{
  "d_model": 384,
  "experts_per_token": 4,
  "balance_bias": false,
  "init_std_router": 0.0271,
  "norm_eps": 1e-05,
  "seq_len": 1024,
  "steps": 5209
}
Below are experts of layer 6 (counted from 0) of a mixture-of-experts language model. Rows are named gate (a neuron's input weights, with its number), up (a neuron's input weights, with its number) and show model dimensions 192-239. Each number is 500 + 25 x the weight over its row's rms, rounded and kept within 0 to 999. Numbers have three digits each.
Before each expert's rows: "mostly gets" lists some tokens that are sent to it at least half of the time; "comes after" lists some tokens at least twice as common just before its tokens as in all text. This comes from a sample of Wikipedia text that the model never trained on. Tokens count by the router's weight.

# expert 0
mostly gets: " University", " National", " World", " States", " State", " American"
comes after: " the", " The", " a", " National", " United", " New"
gate0:473483526463538485492512475502475554499463468507502544541483554474537482518469529509541515473507536464480546487473451503496476484501499453496503
up0:481474521539504517475499507501500504522516478473500483488506549509522520487504508530435523536486493552500534485501539497539511498541517487478494
gate1:537552483485526482471476516495495472514510491473462534492487497470487500511452527490477484472433511502470463502480506497478476505456463487464491
up1:498507517451550467538512483508565556469496500489516547498478508465532526438507538490517497506517485510508522461488480501481480503477486515494491
gate2:514500440522505514464501489483515521501505513484517467478543485484526528502499526491515540511489515459517487507510527484521494547504507500519512
up2:518504511503537519493471520494539515517491485495514470490488503483502476497508472535531542512471480540522502496497522528464501447513544516543472
gate3:480506520462501473479518511467493550532509559499479518484530468513503511508452490491492508538467484499491510514518532524540484534506507561527479
up3:507508496520491540494527510484478532505463513471483490524509482483516502472502488521497460494509526487542490513532509505537531463479497452491504
gate4:531541509464508519477515511460516526501506535536541549488568501490482525532494459541508521505489504547504483503529506475492468487515466539501496
up4:477586510497502461492500536527490564505499519482537544469513498499498505491513474483471494475479511530523499491495483517488485520506531509513491
gate5:526513464479520492493502494506486502487506512441467464511457532517493526526539491489518531495499515482502491504495511499518511474479447536463509
up5:509493507506490496522482492449490494493507473516535491476511463494464508517489491487504466474521505481501496536521489481505529501503473511487513
gate6:535491509483464556529470473531467485498509486492469523476528561500517528479521482482477508515480482477508549523474453526466485491513485510527482
up6:467515527503497512474489493480508496509515533522483474492522482488542516524492508480457513506541490521518491478491455515504536471490510475542517
gate7:557498494417512494527524503458512546516493517482505509492519493501546499497517466549527499488523527514507511527493508469506501498496474477480490
up7:522498489498510519496501543475498521492453448484485486528457487487478468491508525542463490526517467554458502506472532532504515490509506500530468
gate8:493495514514491506511519516499497489488522487460483510510489451530497512501489506517526493505487554487534478482516468518500474503508486455532507
up8:551491524495503536528464496516501541490494487482493484487523494488489485494528471553521444510521522483528529533544513541497521515505517477478514
gate9:506522515518492524453503503478524511480468529509489486502507495504489524461511462537484471517479506493467487505511524478473484472442422552481491
up9:471441500503481505547524462482519498519511483469476506500497503519460517521523497490548483484471507510514499451457519486517504512523493527560550
gate10:514507504545533494469466539525517472483521517524514549439540502523505474494523476487481524525502497458553488490477490485466494505501473485463513
up10:539443454462514497539511475520519512488508524516502502552526442476527499520526504545481507519527501468486493486490502487504469528500535496505543
gate11:492527480512502513525501512489533482497500492493536501510491512514459524517515502452520502450491489446547475479489456493442505476488469506508509
up11:544515499484460513544536504551457495536515477496527482469503506477538470482521507517466495498498502514450546497496484474510493512528503531521506
gate12:466481472474488505496536511520474503492519522484481473507507460487539498526563550481509465538483523430487539469491498520469464481459535498474441
up12:549509501490488540509516521481494493499468489498526555498510475528518500504546482495496516507551474490517493541497555511541457549466486470489495
gate13:483489513526533472532442472460479463529513524509497501457534498464488499521513486531513538459498523471537498535527477521527450485516516541503449
up13:467525501520523512522555491494519472500549469513530476526478536500520508470511474490432481481492517492508505455509505543529529502526453492516520
gate14:511483503548474546474504543494454511513490497453494500510480540488498530487514484526517502539527531526511507495502480467530443485482491494521515
up14:440499525475529448524508500504516574491515519492549500503515487514486457535494501468496526471520508500504503491502492540521551495472486494508449
gate15:510474519472488516495478480486500510531459509511482493469503551511486496502560490471487473488504529506498493507514517499489491508490487505495512
up15:507466494477524499521542507546525484488497473508542468468474496478495490507472481494456483493477509503509489472543498471477476463513486501491508
gate16:551522508515465500528514468452463508517467498456532498496487554459497509526507525521568487495470489510502507541462521460510467487448519537477515
up16:496447485543475468520533527550533524509522487465480498518525493482507506442497489479455539543477511486531476514486464506478500494456496521475532
gate17:541509470478515506482495498458487505483446491500455498473502520493456453477458514468457485492504479479519463487465517529492535503473490505506463
up17:487500483503499480469494521458524524501465486499511510490500512482509461478475498474500515505502505502558522491504506482453444500504514597491526
gate18:526521484519507488533455488516529490515474497501523510495515475468517461500509541489504477539537522505533505476467481534505486531493512539508469
up18:497500488553500512534472531531480496513493505460494494501481513488529510552511508478527483538509464478504468508481497497520541503535504535502478
gate19:508474488506458473450460551503465561475484503499493546496527453501508518490493485473510518522515489488492549512492499495485550473503494501523512
up19:515513507533504530521535488467443507497490502524463550547483513498492539526496496493501511500497452570524507509545547480504508479498494507531514
gate20:485508451528502440542481498467540488541470484511530496485479527515514509500520489500497512488499477480476498492492523523525482519504532524490502
up20:516475526484513512481504470528482463492478496507494520553505476497503522464492476493553500449446474540495465470525493501501456463459521502516480
gate21:502497484477513498461516551483469534455448482503480498467498511489486519523494509506485538473510505520518491523481448461491474491518511521506497
up21:512485481512474497499484464537485518474521533478487507485509501520496417469537491521461509490539472451540524490484473469519484520557485541502475
gate22:510548509486542478573552516505536522488487494523478483495500482542511491495499482486498497481482486495506535491512500532538523521497485521493527
up22:452471480515496506469457520489512449530525494538508516518495540536496496526494467537492468545486519484501512508496460521516485506453551521482508
gate23:522530549523476491480477484541456478470471522557494509489484497525506493487450501515487463459490467521505542517464467481475477492493475490500508
up23:496474481482463475454482525487511513503483461479468472480509487522506539482502505478520473494512492482465503468525524481528486526492529501480457
gate24:529504548535490480501475479499531481534503492533515517476492504468497504572486515527476497467490492456511561509519521510506546515542536528498521
up24:509496483474477465485550511473499501566520541475500522481467492508495525544433531523517498473540458467497487475503533505561510501500501487497492
gate25:526490479464485505470532476469551507504540490475532486506505480518472516497547520488488496533452457476474530504477558512530490518542544491496529
up25:540520526528489469571445471495513526519504502494506509535523513487491501518486451475501518533476474472534558446537472511494533477480498517511501
gate26:496498535502487533542463524518497526540524499511524510478523498496519491542562502531497519474587523488507494495483533491492464507506500510466499
up26:492481528514497473489490457491504447531519520494481475510493482515494520492512523446490475517518531502503479504459470520478491517503554486467522
gate27:520528490505476528480559515499492499514498511477536483489498503475557535489473478534506487451479495448510543514465542515490518498471441486504519
up27:503540456534471487467489512528532512482519485510444532497483480526518497540492530472499535562469515491449513521463525525500515496483527485499506
gate28:475496487440500512527499499469491487463491482507489518530479569475538458468495530496469475518492486494485459460487500446498502474477474569520508
up28:540512473461501502533494500500486504475522500528489503486470489479512495481507538493493501510535480463490484489515484503483471455492548547476511
gate29:476492485509549498471485494473498466443494523504498492476462475490497525515519479481497506494524523480533503487496463504476456490478512538565462
up29:484479492524547518494486485561473461492538484484492486486486495516470459498510436541466492500524515486520454495511534478481470533536515472503481
gate30:460520497497505471486505479496498547526532520486522543506506528532482494490501493513495488499479513487491519523529569473515506501476496520534492
up30:496525514482476448520486515524461482517462511497512504457507481486513494557517506515507508530520492492536481521510508486515475493504496492507496
gate31:501477506545494450504515476501475501505511523501498526482489480513507529500521532510503553459524486445514538498542560480516527475534482504456515
up31:428538490456455513484507527534527566493512499487474494487494491490459520501493497523457512530469445546528533499510489529459504496515481524457500
gate32:472477542470495494501470524487489484531522523526520514461524510518525536492440477468492494456486468470498451512492457474479507500487507485460481
up32:487544491444476517539503484475492520517491492517506482478499443522453521542480522506507473506519513522529540506493515463504511499552538524499494
gate33:483461452483511516495523533498546515453496471506522496514529437475476481493534486487475542516458528483507539469485445526478531470463543527498469
up33:510511486484532544532513486544494529488501447516491503519525483472517491470466471501501514477488441491484452506489491485527524541462486528450540
gate34:494489538498526510486444562498548519514501531499499503480504501496527532449503459489545500525507484500492513528517477483476426482475488503473529
up34:478495517511495520518517513553497527520494494515483523471475467468509516535533475473498456477531468420480456503534534499464532538531500520460489
gate35:488520532466492470500534477520479490462515493476486521517521527481516519536492505484483534478496488528516468463482464537495525506486509501429497
up35:448536516442491550497525465501512482483448482550481518521461485467483536492501477497481491557510486494504464501494495473510507552526504500538524
gate36:516478478455459504506457505502532525525467462493451481432513499515499495493490554483493482496471490513491489538502518496508526513535497497537530
up36:474507472465447466504519476504475514511497468487488523492555483491485472474482517541525481510461504505483528510476506525479483516517496467523488
gate37:539523509495451480417485542538502526530527520494505537510504507499465476521534513506509490537478516492502466480488494492506516482489530489540516
up37:556500499487478471498472493506520523542491488535487477524491518468496489488472498493468501490497493472492486540528526482502496485468456532492549
gate38:541498490511485510506482525459513508497489481517521503537521487555506532485498509529521484478491542496514517475519501485515473528516482456543513
up38:503516502472506508523540508470531502473503508452529500513521499461494484478493506503471534533481445478519501558530482443498524501468479523480510
gate39:510503501489483517527498513458493518521494541493485550513492524484544467493490522488487483506508481525533488510478542543522511502514505517542529
up39:517522472536519519500518437487470523489491501464485464503511514459436553431489516438507499568487498509477495443495537535514477526494498474518510
gate40:496525527490514494468517475496501440523467497495515511493485489546517466459487492516513511484507495502500524521533464514479486515469523485512501
up40:549470540498498478514471528450483507477511517491504502509470512512550536568532481495427529503530527451479539509453520484498472519544465486497537
gate41:480489482485495532496494473493507521501494426463520514513543451471531502474487516515507480487542507516481522528509500491490470541541450530543480
up41:465507514521456484463495509474475485562504478466501485511492512491505484495487510515526485538508513488450495489491492467503521456481449461480501
gate42:475528518528509497517442537483490497474456495475522495497460497486520501522484499515463499540497449495509528558497537499490493467526489521520521
up42:503495476478514487471491499465526469489531458502538488506477484499474488527456500461462439511465525529539432458463492473507492503483513485488507

# expert 4
mostly gets: "|", " |", "==See", "|---|---|---|---|", " Genus:", "|---|---|---|"
comes after: "\n", " ", "\"", " —", ")", " 1"
gate0:511512498527489476484573479488496486515516486519482487459515472523486457488508522529514523470500559469529518500523459484490466518531513516502504
up0:554445519511486497483480522484511505485510495533479497482508509503540470527462518521515452478502486491517493527511484486493476482498504472507544
gate1:495451481506514475457521526523503508510477501554498475468512489497511527492525504458497524495450476534480479476447480533503462454496497485492500
up1:474515499523517490547495469515508483540480502524455483503493457498514496502507476543461507478570488513497512505518515502510483535503520535490469
gate2:481521502507525483470478523532492492524482536558490509482551494483476512503533481497518482449497498530488508550474482484495511476492467543501508
up2:462480502478498519480463448487469514462530484477481488476457500478516522530469483520511529505500463496511499481465543506512526537508515525492484
gate3:465482488545531511519517504515492507472490543485463469527469521511474465482496490486505516497483493543525481492527534483506488478512516541489486
up3:485500478516507499536497511505502497541508515523531467455502513485486546479502495525503500497495501519507533484438460562494506497527483510461453
gate4:543476536491508476495502426504481495492542521511484468449516442509487535525517498488497460552491536529483447495465506513504558521506556506502490
up4:492487505519505502502481458509421498528549485537486490507550511498506525541481466501475505505478548524484453495465520499513493536505503501491472
gate5:512487495531496547536546508460492486505471492509541516509502461519479494522538508515469448435503507492530501505489506484502501507465488522513514
up5:488526513499480509482482486469456474503503496502462503492487529497517477494490486566500510505478496480491497502548500516502507493552533491478516
gate6:526519517506454513511459489493454502509500483523470524511496486448500520453556504487481485471528508495493527477522479480485524506485462497506494
up6:528495486458539524492487481510526511512513498499473512507487502444519477487458512515483477529483479528485504510518541536474511482496482502513508
gate7:514466472464470515465508511531499481570478509490529535510497478515518487475492511556451523489469509489514476471485461516493482487495485505499509
up7:462493486547529560525502500510460497491538487518534484511473509491512505528465431491489471476529509477467527481502505516524469542459531506501464
gate8:490547530495506495537473497474500500539493492496517491471502535506480511469523498438460460473507497540473507505487513464527504516490532488463472
up8:517473529488519462469500506499473562545518509499464437445475451470528515515510494470492483471517509513482480476527516484523499510471531477510468
gate9:501494480534515532556512481512493441495507485479557477509475501440480489497522503461522497501491484470486528493478473437455464498496525503473449
up9:485486489529470517512465509487486508484488497484538510492470532502457478496514495470507524526485469507507488507513528507478524494515508515467490
gate10:441484508514497489557507476564456486483484477503541464475527450462575498526457502531495506519501464497482508470496485529498460506476506512492500
up10:524499524521525497525513492478496477493442512495469464467524452511479504520481478537517497499530483525478490511509517563499496476498491515536503
gate11:529529504515468528494472504500444479474512506516499566497486569561511536473454488506495494490506505478484531502533492547461479468497486521520499
up11:505506506492511491503511495514528536453589501528529516477484487476482510470509484490500462476551537520521476538552535510502494514518524504539506
gate12:505488502478498507493509460522537460489481509522498490493539480517457491538544554473498474518506493514530559491527482492511528464504493476510481
up12:496514512468493481488456517520495513528524457517523519520453521505475541496556542463525481502492496547517532524533521513501486523488494529535509
gate13:500501540509527491520507484515490508496515503533521547489539487472484466469502505464499535480473495490531477502535515484472512479466505481496524
up13:480494500515492488517468471484498450501543460485509484539485526516508535518525482540466487488530473504528508482523505493497490531492483479480507
gate14:489508515536486460484484501492511495525507483506545470492500476481538451488508493531533512518520504490556508489503519497482441496499504507532496
up14:472457479491512472487530479475548475488493464540483467516535552484495453542538492481490543505489519534500525508529509520466513447480498473534548
gate15:516509454480515489493470474477489463490510563496508431499518466483543567495462501507534495492529503525509497455505469500536472488518505510470490
up15:505519478472523543520468495492494510519470524488474538476501509513473559515531469531468478532519523506517514497507540547516491521519491512476508
gate16:523492445454499493524498469483490497514484530508483521518481477541495447529490500474484472501489518533480476502480509535466532473498504496477506
up16:445522473520472492516481502526534500490494506508520571522523491479501528479516485519496454536515497492535471486487521469529449480490495464498520
gate17:485508443450493534488487495525498520496494483527499518494557496510510512510512505489485515450473486513492509546520512543504512490491509509471492
up17:508506496516447497540516482519500494534495502518502505488470513525502482521479497467522466445479464525494464517499514493491446490533510502502465
gate18:526514471497531530513524489497487530522534478540526501533511482522529509497481436523479528522499516451523491475507450508480501516509488514485536
up18:504552522440499491535515523499506530479521504467499485526466500429488478497542479545478508498520512495501520566496524537494544542527462500496498
gate19:534468466527481501476482477495502519537503523547512543520492487534467508476511483526490528515501539485502575466493571479517487533533518475466492
up19:524550476483486527527499549457512466461507473516478519475503495461463535473513522503499481528509569493520504498501513491445485492513477554496485
gate20:484490519533494523546516529462529518532493485519484538520518499458489525495500521504541453489522525460508513513542507506456490467467472525479511
up20:529522480533486453534473532513491465484539497463553494479511521543527500479521481522514546424512516507506480514501507468499505494535481469492447
gate21:491486496479509491505490482525503490501560491484495531536541476479484516459488480474501502481473525495410486527522505526498477479494506522499488
up21:500477482501484494454486522526471447509503487545494488512490458482449489468512512504522534516490549470519518497471508506497458539537512481496466
gate22:518503511475513510515538500506522500496533519509476521532511481492484479515494484495523496516495413465448528476455482505532544573550520521499483
up22:484509490465466499524453518511516520504528517493490436496522500453499556503513503541557496498486503538482502495515560431496473462494470504504442
gate23:495514480476515476490558476501483496477474514496467500471495509511498461488490463517484544545498487517454541467519535475510540502532509504449506
up23:492517506494450533496497508475514457510493494519508511485522498492475468481471515487468496517486519514529490521515486501527538451492452498483470
gate24:456502503517488433492489508515501505502477453518480488450537516519548495535464493465519472524534501501500508497478534547493459494489482457530529
up24:526505513518527530513526477553503475487470473523513506503483495455485494485464493469512534519488465506463489521503531493472499488478489495492510
gate25:495533527508493494472447472519508452497480512495521489485502467483476555520536506473498540528548496473525512481478468505482514540493497449499502
up25:514509487492510486523505512524524498506491506491528523514453474497499471509508456567471491513485527490455467476471479524505496497480493501508530
gate26:528521489494498518516471528502529463509450460507503480550483488565505482526512481478489569508456488505520483553490517510481476444485517484500489
up26:456472493487498485473527531482500489472472464541519490485515476516480517464461533476496449558515486493473518496561528465493512506488525472482452
gate27:517524518467475498478465517464480496484501475468524523498461543460482490482495521505511492500481529482520504553547475501461503530464441508494473
up27:573483498457493513490555530515515508512517507502502503528496499515518502477491507536507502524501511498548505461469530493519485487533549480501491
gate28:503532540489506535488479481508474496479517508486477525498539525536503500530454510512475478516491499475522528482529472518507474537468522450521497
up28:505549506491488468461512499536476490523478512511489536494510538516467468492494528531501513494527459478476498539497540501445530460536518517524510
gate29:469522523467485499511539477515517490516517467516484491508465485510449497521482523493468512515491430495506496495494481494495522519499471523485543
up29:532473528528464500470505502496485511433506473506496539463530526492526468531444527510505467477529523434520487466424491472487470493533537532557519
gate30:520484483531472507531506478516497475471503517509502497484485502498535519513472535524481489496499494518506472503499533462502501476535514507512450
up30:494514481502499517556485508477502507517499477520456495521478487458541518468474503511475497513504508536519460513561467521497477445525494472506491
gate31:480518477524490499498464456458482521511538475476505483537540478499500548499526543512491478506513494509482485523535489491499498484481527497528464
up31:531457472551458502515492499501481508479525481484528533523527496533526476451487512487466524493482492517505495494463493527461531486497500558484509
gate32:501506507488487511551546455528468526498521448501555534515505519504525510514519461458506527508503499494467545531468475531497542528505501512446480
up32:514565501508509498492486526532532520509527468472497467481486493520486536501482517532456484492476505514531523486464492489515484484480490481513490
gate33:516510472446498497504528485468458513511517528542483514478454462539477441518576508509546532519545494509535500547507523493471530486482491541487471
up33:492496544479512521499519550451502532525564485470518500487529466510479489474531555551509480482532470461517501472518471467501529494526483482522509
gate34:488525462490522497519490499547514505452522511507549533500494544489479519529540508500533486508485502529478536499457509514498463503503466493489479
up34:514583538521482484538483541499538488516493490503521552528501467521479523492506515517557532522515481513499502459504529485555453510486479456523474
gate35:487481527477529498496521474489446496518473467513503504553494452487525513531516493448500512460497510504523508540502483475504439485475496462480468
up35:494494520507461532535524495510529540496527501486445487502472495472530451431464527532459510479503496536527508496503505550458500569505507526501520
gate36:523527484518469525485476467500470494472487519526507528527520515512477521477511509487533482490489458579459509526447475520501465497502512484509552
up36:526511538554513541502507529456533510472514479480469521569520503523472516551507522522467503453529457521505479501500505467522492475533499503528514
gate37:486463547441484513507489498508470504490479459503476492525523486484508464486481522556468507510459529492479463467555448530496489470535501515485480
up37:474499507513492498525488511530513503509501506526540473511474488476480501524461465541472540471478535469467473498530502489521526483533513466500518
gate38:520533514520467493562501522495474492490484480535501495516517537485501504527532527474492503516500468522500459526484481510535539494497529544504482
up38:482520503496518540502453470548517483510509492508471492485523476542486537475483529507494518545516560474507520482476495468545512490525510503505491
gate39:526488476481492492468496493541501515489508467497544473477488525514514501513528463471526495477486502490513487569478478513481444527494510513504484
up39:508474510471498509464489466477518505538522525502522482475513474530488526493465501518526494470497520491492507496489487491488499481461540532513484
gate40:511535470501530537527504488537444481523472497444489554515486477498521491456491534487504438463495511456525515474502521472460465469466516492491469
up40:507485466511483537459503521514536468496483527493519498482503493449499505488498491522485521541505480463546512507483500502528476476480474526485478
gate41:512491487487457472495533481483533494478526520484513546479517517484519465461482495482469487526502494478537535511472466488501493520501457545532481
up41:501531444497504548510462507508461481486493470475511508499515494489523510535537534456482509484512530510519482516486481531506485468497500493499500
gate42:509515498489462467511471506498520529535516485521509531558468518513544475495472470474447492534491514535504487512540451489541468469465499480484500
up42:531504510465484455519511507523500516479500510538505520527528545534463477452478491478491515519494498500455505509513525493513508476505518488509506

# expert 8
mostly gets: " ==", ":", " by:", " =", " Born:", "==See"
comes after: "-", "\n", " ", " •", "==See", "Personal"
gate0:487472523508479483450471528539486482492522509525532526502503565498490538504515491488523481476501488512503505471489543508554495559473565480426467
up0:497516500483521509481438503481501502497509516474533485481513486468514478510487517478511493480482522513517503511483482489530513536501495506500470
gate1:502453465515491420490469489494503540556514487548477511478507512497536500491511484534497471485475479468510549538480544539512487478492510497542447
up1:516491489479477527477509509489506469455528507528459508485539479481520536502495546497475492493503491476527473497502522513485473461517525491528527
gate2:477477472488497481506463480451507513497533444565488501520510491495492445477547505514491465462497491484489503510511460510519478472525524471477499
up2:501475507520501476497466478516478490510503551477511518508505480492461503514511519546486477525512496440534486479509520532486521488499472527515529
gate3:512533519514534546531437514510492531519531468520479501499487500470527485462479494504520511454510506501521519487499536520503503510538537546519500
up3:532503503528497506517528495540468521532490480455457504515432500480499494493491477514486519512476554501506489520481521506524516560460526525507519
gate4:526478457508481497531489477477507477506501476517513505503508526491515528508512482490496543498503516494495502457504477519484530524492474498511482
up4:469516520510438508471466458496485478479523509480473512519509485553528543489550501520474470498472480522520493531492478526496475506486491474498499
gate5:464508462494503530485513487475493485526512542476526496508499460495504487506542506489516488507458498521520464574515511541490529441494510544500518
up5:541498526481498475493491516466492515514506472463489528504534502478527466507523522469463479522447512481503494502454485486518507522477524521422511
gate6:531503513481445517469510455518475467490485475491552496467514462496476506477486491516469512503541511507473471476497541525495509493524501491484438
up6:500485495536549525456558508500475433524526522493502477501518529534495489475522490498531531475499459531481486499460477496467503483477521479452492
gate7:518489464509492478545452490558518536487508477489535498511479514502520477488472517482510484491485482469502520475503477511544444473485508508511510
up7:480468509509501473498560533442519472530511531525479533504501491506501505486512503526545473505506491526518446483488544466455512481521494479481521
gate8:473532491516486515543529504463475515538462522520533528529549504470510454527472517543483490492508520528530483459511491539489463511490486513540472
up8:486536497476494471510524525503512555502500527518468549472523505540525504496489489498516535530522477511529450478545436493477508475523498516436509
gate9:458512506574503486523540489486512516510484490528550487510472479507473546500540476474439501495511540497476499512516522501496522489472486477459524
up9:487464537489489517488519492507478476518494552520495518567502504516468543473515470477518492486466516543461531490506500448478512511496505502496502
gate10:507507488493478460463530505517509507496522517517501470489506531483532533535501536481520492486426458526515463513513546522450488501459522507483540
up10:486500469517490457515554488526510515523516484562519521505491473531526472519501537482534462483487518566503495493496482471462484485486516510463502
gate11:528453498496524513504474511484453486503514465489546497534490518498546452524488468507478529500515478509511498502466516499508446514471523486468488
up11:479496541530494499536498453481505492483514526487492466470472472524527464530496467502499454452501530486509509510506511488509494481554519551485493
gate12:531491499512470453489485505485497506490488450481496514507533529532507469486496530515494482497462491526479489500507519514497494507514484523487500
up12:520528449469508474497544485511517511491539515485490520539513489519499467479494491503476493511504452493534468497512457514515549491487540568499513
gate13:462537525501546494526512542512571497459501504486500542511468490491521504482454468506470516531479531469573480464532505487528479508530454502531474
up13:521502482534477524493518478461503490507477463473513493495488483506460497516489489497510506476530475459522469531461525473480507489489529539491519
gate14:526460463533499510471528488512509491497486489513494513482499518510456521499520489512508521538515526471482501513497469508509513466454508524469490
up14:482498549477558498556507527491518579516472528474503511517488481496503499493478464474446490550510486493474491498490527452520486530523525475490479
gate15:482464500532461538518470487475495511477503499507474493518499479537487486483531492469523530533448540444516526508471511489512499546491518478516477
up15:499533464456498474522508518492517504480481475529495524506486533495516462501485549496519471468508518502462489489517478531481493452496595460476491
gate16:532510512510466501520497479486453568508516484468517488480526484528496516488522478493536485537500505467481512512502550498481467500491510489539489
up16:494468485489483476508498487522561484484510461516502536492510515476506526478471514490507498472464487500513448499517508461503518532505483523513509
gate17:490501488461554477504451541479505524495477521497484471498514496529496506534533509499461496506534488470488484519497491523512489482492505479529508
up17:483479492559516505491486474518516511457515521488529502515537500482525452512486541483509491493480525493445475539478514475476471501502508501522467
gate18:497516535508492502454536492534509495518512454477501490496533485520507465494536513508501508474521481492524518545506501543516506500476481512519470
up18:517538483522488510548499468530508494492507527480499473498501500456562505504515489486548493437543509502498518512513456497476504485461493523513469
gate19:493545507492465486531499494494502541543471488492492504477504483487501500497484498524478527489495483525560493506530540532500502473542501527496512
up19:506501489506502476467475475513512489490545483503517477478463519501487513504473513522516515488524496477542485465501497460496456507442512499501507
gate20:487489519510470508449528492514500523504487495511561487513481472456481500487512522478517481476526493464485532553474472519505497508440510526504513
up20:489501505545456478469523469527503521523481489538542472503472489475507531496510498495491515504503491554493502560501484462504515497491455530470502
gate21:498531513499510466570503482529468470482486497483496466522550484534495479482519500476493506509537513523467518538499479521469513466506508538502507
up21:484545492488501520478525533456523527502493462516468513484510425501449537487497479493503519521467487505493512469531451465503495534476487504484495
gate22:492507509533455503440523499514505505506496492486494496536469499501491534505523539514484486481506512494479530535495488485437516518498510517485525
up22:503538557490452454533477497507523485559464488494521492530560514511500515522485522520531480494523517487505524508523493492497491494482487491475467
gate23:516478513516491530506485483467490511483512536478501522518510550512509504475480520494512516497527504496553491485488482517489487524461490517451501
up23:478493516532533487515525525532529504490532508500514502490510481499486504536557503542503465475516544493509510494493498464488515538507490465551507
gate24:494534496475518511523502506494481526508500486505500513499565501500519539521511532528569475435526506447493482562493514474479477471513490444535490
up24:471496513546493512524523520503527474506510523536470462497497492487496506548495510472521496501519487463512539526544492459500428486509535484455469
gate25:494491498519423473515478541493511483451505518517557437495493511510519481492459542509507524478521477483473503564454463546541457477533503462490490
up25:536552460474527479503482544540491462535480500507500482508507492483483527491526498482487457482562474500468507463503549471455538513448544522504506
gate26:482551509493488539556504478520495531517448508511459428490559526503464461460506507518477479507490503493466517519464522487495528536506491494452505
up26:472492512537570515520521463550527508478503515473481453445489536511507504470458476433542497524489486486561544525513443476486562477500513517530492
gate27:500519511496514463515507495498530484516504503479545559461472521494508550552505504534487462492505510518510480492510511481522523481477485530468492
up27:460508480475546532459489549534508521504532516572455466512555514542532509508487496487495520518464505487493527547498510494506451466532471459482487
gate28:542541565504498546532486497500523519527479511495551524481474525483498477481488477444474537516477502539536492511538442465521465532436493511496550
up28:505442480533532496482503473495487509534485506508495467502510463494458508492510536579470516510530513494522524553471482485529500498523490515493533
gate29:538490494487456443481522491523510551545493523499490465526512506482520512496470512499510496487488490498515478503493457504474486516498509485517505
up29:464535517483516489532474536504496487486483527470518519480474480515506502511529524513520535538470481501491487498467511526547577499514478470510506
gate30:458525492538509534486523528478531503521493477496448488432548575515499520491461504513496511523506482491549547518473521449482501528486484508509497
up30:490509495481523499466465458477497491455511527493521483496480534494496510488504492552521501499494466523485465456478498509509459470520496501516485
gate31:511502518529555475482495459482508501499504503462563464540522484511463503527503466508468506528481475483475503484488487487503510492522484460494542
up31:520491472486566515482515569472444520501507508469455546473532484524526492500485483492529503546517470477523497478509480524488474531473503532474466
gate32:485486533461494473454531491542495494531508493484527531520512492514503469505497494486509496503506505483511496514508489469469518498501530514464427
up32:503536473527477554546553453457484470499495509523467492504461461496525491526510487461496496527523511564490468553489470520464470522489527477530532
gate33:524527516487508474481525520515499486518510504473534498500515518501481481550519503529477486467497506487495507505468500525493549473488482483477491
up33:525536525506510493550478503498463487521499513480500490499479506536510485522530497490458481482527483552515495526497503500480481503465447491498519
gate34:513502489513510496496466457480480514456485508513532499513491500522539494490521486497565476468455438516481506488498519486509491482483469489460485
up34:525526485460488493541494486444527496548491530533509477514454515500499503503493462513519520518501507526448507507488451502485546510529503504500520
gate35:460516518493535512497502514515499496508463483509483483438548554526495525525561522488503514535510499510475536496489520530484500491503485521447484
up35:511471483474488489486514524512467491488515514541495520544453465470519513437506511503520555516482510558501486456556490533479507505466476480468482
gate36:512417474500463528514502506480569506520489487526460502481497527496502517550492528482500480432509500510511507462490524504471527499471510515518529
up36:457492443487502490482522494528462551505515469510496498503489503455526494475534504553464521477549490484498502485500520513449484462516503483499502
gate37:511503495508542452501501496483479508525470489533538499510447509535496511484486575487464480511486508496524507506417475456468469466517493538491502
up37:531465515471502506491510491467526523541466504492524472476509510531491493504499534531498519498502487488485483461486510491464496522509525502550466
gate38:502468498515454465512493513554491500479449520546494470506520541533478471454490504534547522580466484466546469527489544523517527485520536535536524
up38:493506451484501531490511475489498482490510488493466526516462447499495488513526517504466486457496463490519463510509489483479486461440482543494480
gate39:476520462511472534487487472484489519530484525469513480487490500480533489545536443462526520501494506488498499488527509464517510506502573549460481
up39:505550539509538509536434492523519469519468492512505483509485535501507499502470478542457476514500484539498481469512526512451500455485515501504500
gate40:504495475529512498483469547491476492521536485510518453472562558476475464524502498527478523486501521509514484469519519520538477500512517509432495
up40:500465524494531516510505487493480491498461527533493517504566545520523483501503512504490501535512490443512530472529462481487478474491504547488516
gate41:487521491488471525506488503536496524522534458484517484509506467518497509499520477513501502449478521506505527534525498496500474556487502520515490
up41:507467537495520492518526505465524503491484496498502482522492542453503522465526511517514448539486484512539532511467472521446512498548538495504445
gate42:455505494540495491502511492471493542511527486505510527487526458545444509531473499516503506494511488479522501499523503503492511477461487508439467
up42:479491532505484468492526499506502529526526519505506481496440522483503572532501512470505506471545508489513529504504531468490553465473496528491510